config.yaml
moe_layers: [0, 1, 2, 3, 4, 5, 6, 7]
lr_router: 0.000597
optimizer: "adamw"
Below are experts of layer 2 (counted from 0) of a mixture-of-experts language model. Rows are named up (a neuron's input weights, with its number) and show model dimensions 0-95. Each number is 500 + 50 x the weight over its row's rms, rounded and kept within 0 to 999. Numbers have three digits each.
Before each expert's rows: "gets" lists some tokens that make up at least twice as much of what it gets as of all text. This comes from a sample of Wikipedia text that the model never trained on. Tokens count by the router's weight.

# expert 0
gets: "\n", " (", "=", "L", "===", "=="
up0:511496527509480513486432461546458550423492602501534406531481571531464451545515560481432556522511513517509491440515503512587528457470449531465519557465570509505425490528435517422452427473527521352498440453607518555467506527507527528501492414565550511516380407400541447485589513519538506594
up1:527467473533490499509396434508528445457541472515544493500418432481541476527601487501494575514543477495375450490527437519428406492424471556465486594430447479613545484455512554402466486425432566559480505466543437502450400551463475437448509432491513542481577463447496557516548450513526429481
up2:450517508524381567489492473514447501482476510526528374466486473513367344588546489459484578507499482525457478424558491535496414474442446536479520555542451479498497499561423575505471452560439472443442437454493558467522512505529528550494488543577514495506458490551478453458554349542540504466
up3:503450538610517504537521557376534440494566530417566521522440463516421561566603473460511525521519455533552479422477512566461545558435490534417483502523533520473508501400493475545521431508540492539533536460506549546465545508395442525482456599583502564548543551528558572550468467542518538609
up4:424518454544438521577524628495456426430544529458593557500508437497484500513517449510450464482493481494517544474645520440447505550483440502499532533466487421654514409461514549440453507514500562503459461501506512517449416481485507487539462493503449531506585477542523472493578360520511469601
up5:378491524476473446468552456427469512466443544495508605494493515516463506521536434531484445497504486516515429556549520453511446522502468472459511556490414562504482453522537552654482628383443496598544458459506464448550508481509550533491467499371506502499564499558482459411388454535502477540
up6:515488442537454527505479496549507476378529522485437417506554475509561421514454471501511541580486444376590548514451395458480478600488491546430463516523464538540477567482479606430566543484435530529497474486462563472517468462477512549459399588528516455397488453488442537426422464499548494433

# expert 48
gets: "en", "s", "os", "is", "es", "ens"
up0:525401546502473465574472465490473547474535455571553553554508407472472587526447438586446472472440466480465534412527455474490449473544500434505545556613465506402497492537555480426500559537458552500621518520528514502462452517502473430470488508540486295516505530507517501480568497447544481469
up1:519478471505580542574503503569453528460433580425488591487518464511456447537454457487474534545514492414437547423499530412546570586412440475516465482549456527550525458513559500481556460431575468421506471427482608477509419535486443464432475395462506451504486422493537522471423444470526407459
up2:379572509394588488480478543508528512542485526378414550564480556546482495584430527492464388526485484520483460539509441434610455431469519514485426548501466457447491526564511577557410519500538550518601477514528530538579500440481465524490466500520469550416556558487484530526569466477557472542
up3:498546601510517378497484479501483531460435536475470547547563485420472481456598498564477606566394472558515517584549509544521434557529548500519460536576564468565425457439463465406558606482467532540496484502533490422505520534486540463518521449506624588464497482458541547574509500493544491456
up4:389578535438511525495528454457452559468489526564563538516481497409457544451508499379425509512481479501549506490530398560495562453484418584543357462470504495563513494508514482520540590510469602468379499455465532489489464579525514580483452576512546549475442481495549466450419515486483515447
up5:519551460566548576586541497507519465522462528416474482456493482487511474485474509428462490545443485523433547470524475431532541539413483488429561565466462462566395439574429512470539464452621440499502571485520469517456466498450521613360505488397510484451426485583499548491477451557496516415
up6:532521426467415491507495475483495486419557598508498557483495465577452506542519512553457493540465484609543543345526570333508584561456447468516518560494530442596463569532477513490507529486527475461502413528443502591514445516473523544543460467549455481527542543437503569555503449513494558442

# expert 16
gets: "ing", "ed", "s", "ate", "ist", "y"
up0:512488486472410447524534419446436634510445506463510418546479488536460549555553427409452518484494473520553497508478481606489474529436530460414413471518535398458493387526475438460581513504457479487545599406537517445525565494568499490447488510484454449440528478454450536445485471467506484607
up1:596471422505534519475521511550442506470452570517470468540500482509414540503555484677454521507470460563503554546539477484414495523428519491524507518473506415594566523488488496593556506460501444501464426500399573396416522540531489545420464480490435478512586438388536487470510486514496479437
up2:525414475577486421475585538414484476568532570504525486540358477470409506616487463486503505527422496534486592467507509486565586427523533496437470534470576522573438477524497512398444508518512453463488425481450468416434542522439474474474519491582409565512478485560460479495508447534517480425
up3:469519508450502446451567523502487460510516590516545558447506525527523488586532476520423421543422486578553624488598554508547559470524489446480389449458465484488544507526472511482470561377442365568451538448526465551497528553543487398439506505524557564545519501558466539461546493553530428506
up4:612462443517520527525534494479475472432498443518545546543505535434463493461530485520461464450479444531537434528464523564447464540453530474446454516557488588615461487454525518518407402582559488528403540518512425564560535640510466552509429505577528443521488485375525529493588424475495513525
up5:512479396577518399561458481541561559484449475426512536619516517472469482465463529464468559590479515568493465515554478510374553503465464516539542449395558521568508549564494532495415536502415580458553511453484461474541482434527491497470476489411511500476454457533563521581502457418543502613
up6:568500481484476557585464530525528552414500403442466515522511483502524530517495492495523513490507423487613433608503496509509582562424537584503543467475451418557468408462446442478448589507546562596464465482454469507436531554456460483543521469448549459476366606468440494577450493503519505538

# expert 49
gets: "s", "es", "/", "ers", "–", "-"
up0:527563515559564500407418531390460479438528543391539476493421482554384468516628502550491480524447501442439487474466515451468439479396511484427527496421523539510526527416439442529556492552416545470528547463522503496525466535528516515424426421470547477542553556543511519568490505485569474438
up1:514511592537573534591416448483488622424474506564477491489474493544475420594478462614504524522447437528501412557492493520503478517587497466446507487455533525532530431454481449489428560506477527655527468458521525466502487568553505415484478565446458460473469444509425411579478469517494445468
up2:566529541526508483422468543503458610459438575491511550523502516581476505428597479545486484542511448556531502460489514544441575538508447520542504545494462525386464547538452509507382487562511509433447494526558517518492532532427532597501468512507476606488492654459503581574562448479566526580
up3:519530516466528499447457477582525487444451456461431538491478392522392400532615417520536493491507480494467477444526513538461426607512469502413484471501386494540557460457451546517554486475461532496436539516447436570610468471538522505458400544417475478582497465484547536393547483519523522534
up4:469553481497425465576462465602490534458413505531496449513498520524511445489544447498545520572451446484492507482496573445574595454490516611518498575533521591514442467476516533508486610430530468525389424469431531470531540524613501549480481517489472474487583487534457520552550416504512592376
up5:411428440489399540480511476391600516458542479509607525446430510488588515484563480506457460546490464502527510456517502507501481596520451497504441473452516577523527555499477557463495424432452459516424615495571491510449593441524458430523472487511552432558504493577437414470479468551562484584
up6:523560506523487496491531550341429524493399496506510489478476438479414503602503491395505508441455466501518505469498616511561536491516550494480489517466440489484446474562457558461574412549343550561495547532529457463501418495451443570530496541492497550486548509551453547525510421529598541465

# expert 35
gets: " ", " a", " r", " c", " an", " in"
up0:464477559427415613472589533445458649395530475431494503494473438489497480581474508499493498513498494486503526477446533495423454520431430529441464337541526522564511489525498508516466600477462503494491509459433496565559483518511452500434503482536551444495545581404509564491568530474545447559
up1:606499541402490546450507454492450494492560499561430499625514515530475494485521392456455519508489485498486538503388459493604537394483492465531516570444578512506472567531476459530466439559505482413470440511533454560341520568469479464549546544505475450458509436520567483515501464598520538471
up2:470456451403569598513456570454522519525499514517456528501507477573526463521518466439435400489500517514450423475502509573457534448432480512522528511476544435674479441535518486550498464453563455468604512436500487519460452461455475570571546557508484524515462648555404482520551489578521471505
up3:481489531589531565560453502523455577390472498602485496475478522524410466478465565437506478515424485530538443515484555595461403543508543586486555537509512496484497409496414507462458492377442473512565501498519538532576587540501474467415474622508473583490460508474596531468514478491535427473
up4:463441455519496465451467465479429513537514483421543597446495531486470519546430430507506489553488478506524558502462523485545465503461502591496519617490550543528433544475508430507433439524477498478474513430545554495401494573514464434553335390467561472455435444505510451552566517627524433469
up5:417535470398490530445513516519548424401489544524504538478533515492519502427515389520522484520470486388473640538444559423501502537508457560522376546494440609438423581564463544494498397458485509493493488494503561500499484450514479463569456494451551464511606516518437493499496534490534556436
up6:549492463535483508548475527509378518467430565429419492583505482474496454512545477601451526542483508482496526546444444424482523506458473391485485511514552569537508423510510600454479583458471508476523575486638617434514552517508493525484357520476503532543554563528543469434586470484466507499

# expert 3
gets: " C", " L", " M", " D", " W", " N"
up1:523517517472442499497557482501452538497458534574625483498541520453544460527481488515448472499473472544508537499526546573568506452502477445507517527471563363537359447601559444538520521567494369529486372471485443469459544541525522531561514499553523499489551450556571469432631456492527528518
up2:583529478453526445543506522488526426454511624409493477501471457517474435453501481576526427517491455509601411525489390456403545567448554569352542451513470494469461544565559457507546522486497494519514502449485487521496549541449425515459525442494462457504477547530470513553567484651524471468
up3:501541583487486522470492572527392448557465500547496418469504401459406517532511499537465532561503493456532433473493457514432423531473451559514521486577607497479570498521424451494486422588577681418448500461505476532509475497476415483486513455489567388483478482506476467571496479545532502495
up4:570491474476415509468488480436473456504563551483526362507604470446455535632583547572466560525495495536446503512460509481492502510502493562518502430552535578524525519567427533409493401427515575478481515460419573483533543486468514570498513497528500391493439438499552463440522528508525459613
up5:562499566501560507552519532514495431515583496556428479422557574510562450464454468583427453524489504556571570403445444528492390477371508563530485458506432477528475543464480509524526469532526478410453519506501607503471486519458522466488438509520383499560560517429421513583459458508528422522
up6:501536496386470489449422511511519420442561496506420425459585456533541449507465433504455551491475445442469472463505480510492550374387461564491447552514439377521548443468568508531499524533447557568549523511501358561517542485535470567455461453459524488448540573524544500569538517489501559509
up7:423459473476530512477564524482514581436488504573624490437535584436486468595523527524481556517483481493491498574577510555544485517486541445489557503458525424523481474577465559492543520527510399502461445534489452452427473506436508578657524555501640514534598498447504497446522481444538557532

# expert 28
gets: " |", "\n", " ", " C", " F", " P"
up0:653514482495475510496540522474476494446509486497502551566447436533386424413433520494399469462476470583455535552512560499521554589494500595471498568561537478527506475550436547499496515505529558557459453382563456536551484521463383533494581582524586450531423508450486510544490477538491501526
up1:540615503512411545524503606556586482456540447571564480506572523455594411506483443445429474548472445437480470517452423517508511467454518507563529495503419585605473398564532558464515525476481477406572527540447526582441574533525496536469523465486495505539565542537574468521448491537487500477
up2:409475584449434461426549458538634531485462559507471497448478522612532522601556493495470581489495403495532538398484491571524494515491437542562533524423501382479512567477503439526461519563475531547495503502498437527518471507511492428506435544482504451472488493585525434426413399497513481565
up3:489563551418604559519348515501528420410511498504404474509421556518513487546468426445495536550454499600481490392521425444512472512402468494515496506481521483599414537442484538489489521444497501487457534480548518530552520458494435478469512466570413529461535428419489472459528417502519430535
up4:491613457439458588472452540517507562449451539516461425551448536482388507524516404568518571500446442591488517515525534536521537464484516539493501544551487492479507498409455595495499451470477616553385525492515500463453425530500485439448432500479468468545563569511508584604562542507546462579
up5:492427578474555457481424493492514444492458494489447507539535470541349478467465376551451454552447413500427488494393422428552515522433451451510480467530462469548561552468458572503487486498515527492500474456555486494459458568459477490451394508484498463514510582526557492548463391490634457509
up6:483565475360488556494525419566491551415425474498586428477491465503460469478478499534479435551464470530548437441544494482489547550457432457417466524516530501510496443524504436420441477565544474490595564556477481573417494468425422484552475469523466473401496551487463430628549468477553503441

# expert 8
gets: " ", " the", " which", " well", " that", " time"
up12:535454521524554563437450425598444522528502495536557495504411488519462482449499451539478480514454500507532570575548418473417452483468520531494495544510539534596446458534471532569430485486570498525501485520608510567505418517544370505487464572468555487546599556475534490525538395538523428629
up13:550549456548483486424430507510525552391477502440443535366514494500570524493556487463469556506462457525478421499432579450492536569407461485487476551569582462563555458590486464467495493536438563476588550472502556394486548480430516526587496533585449422509553488462541566446501474516544517461
up14:460487423570532429457512530553562404448616544497424581461427543633410472469559460534507505500493418597517476461417549512549498496516516496500416503520556565461473512502492493537487462494527430445545467435540512527505526526509395603472555411442534489511490556430551538500443514503504560489
up15:505553498371457490500491606479428549508493467433441466508454416490419444435487475442459432567500462514498479500407438463529519612498489556417468465490479430546545524554522474475504526477563510528467479480462460491482454502454463607507443486515531436515376532530402573464479405559525405498
up16:479569562542490557541469523476459469515576504447485512579490500575494480483473446464475521535446501437468584533611474563473460614505525553540487453531554471559518447587524536533515409539429453457506570487538481516637460641480473467528408488488493418606505543446540455527526542561519524512
up17:551485493517523428318447506556599527500498512453474491488496480568439498606470472534490506614496521461502518545504553515577485549448517474500481514572465535599522496480462505523578492518556499542449573395520452520510477524444492390473514486459537488438473521556509524521373400469553457582
up18:507521490604506483431445471473540530522523522519556495474548485514438487659530440510511520522462511508515630486499505467460501511493492508489453545508460491569484471421577398579495604595595520473534461540529422520465517500421361520492491480544620511503503538519521453491466498479523613431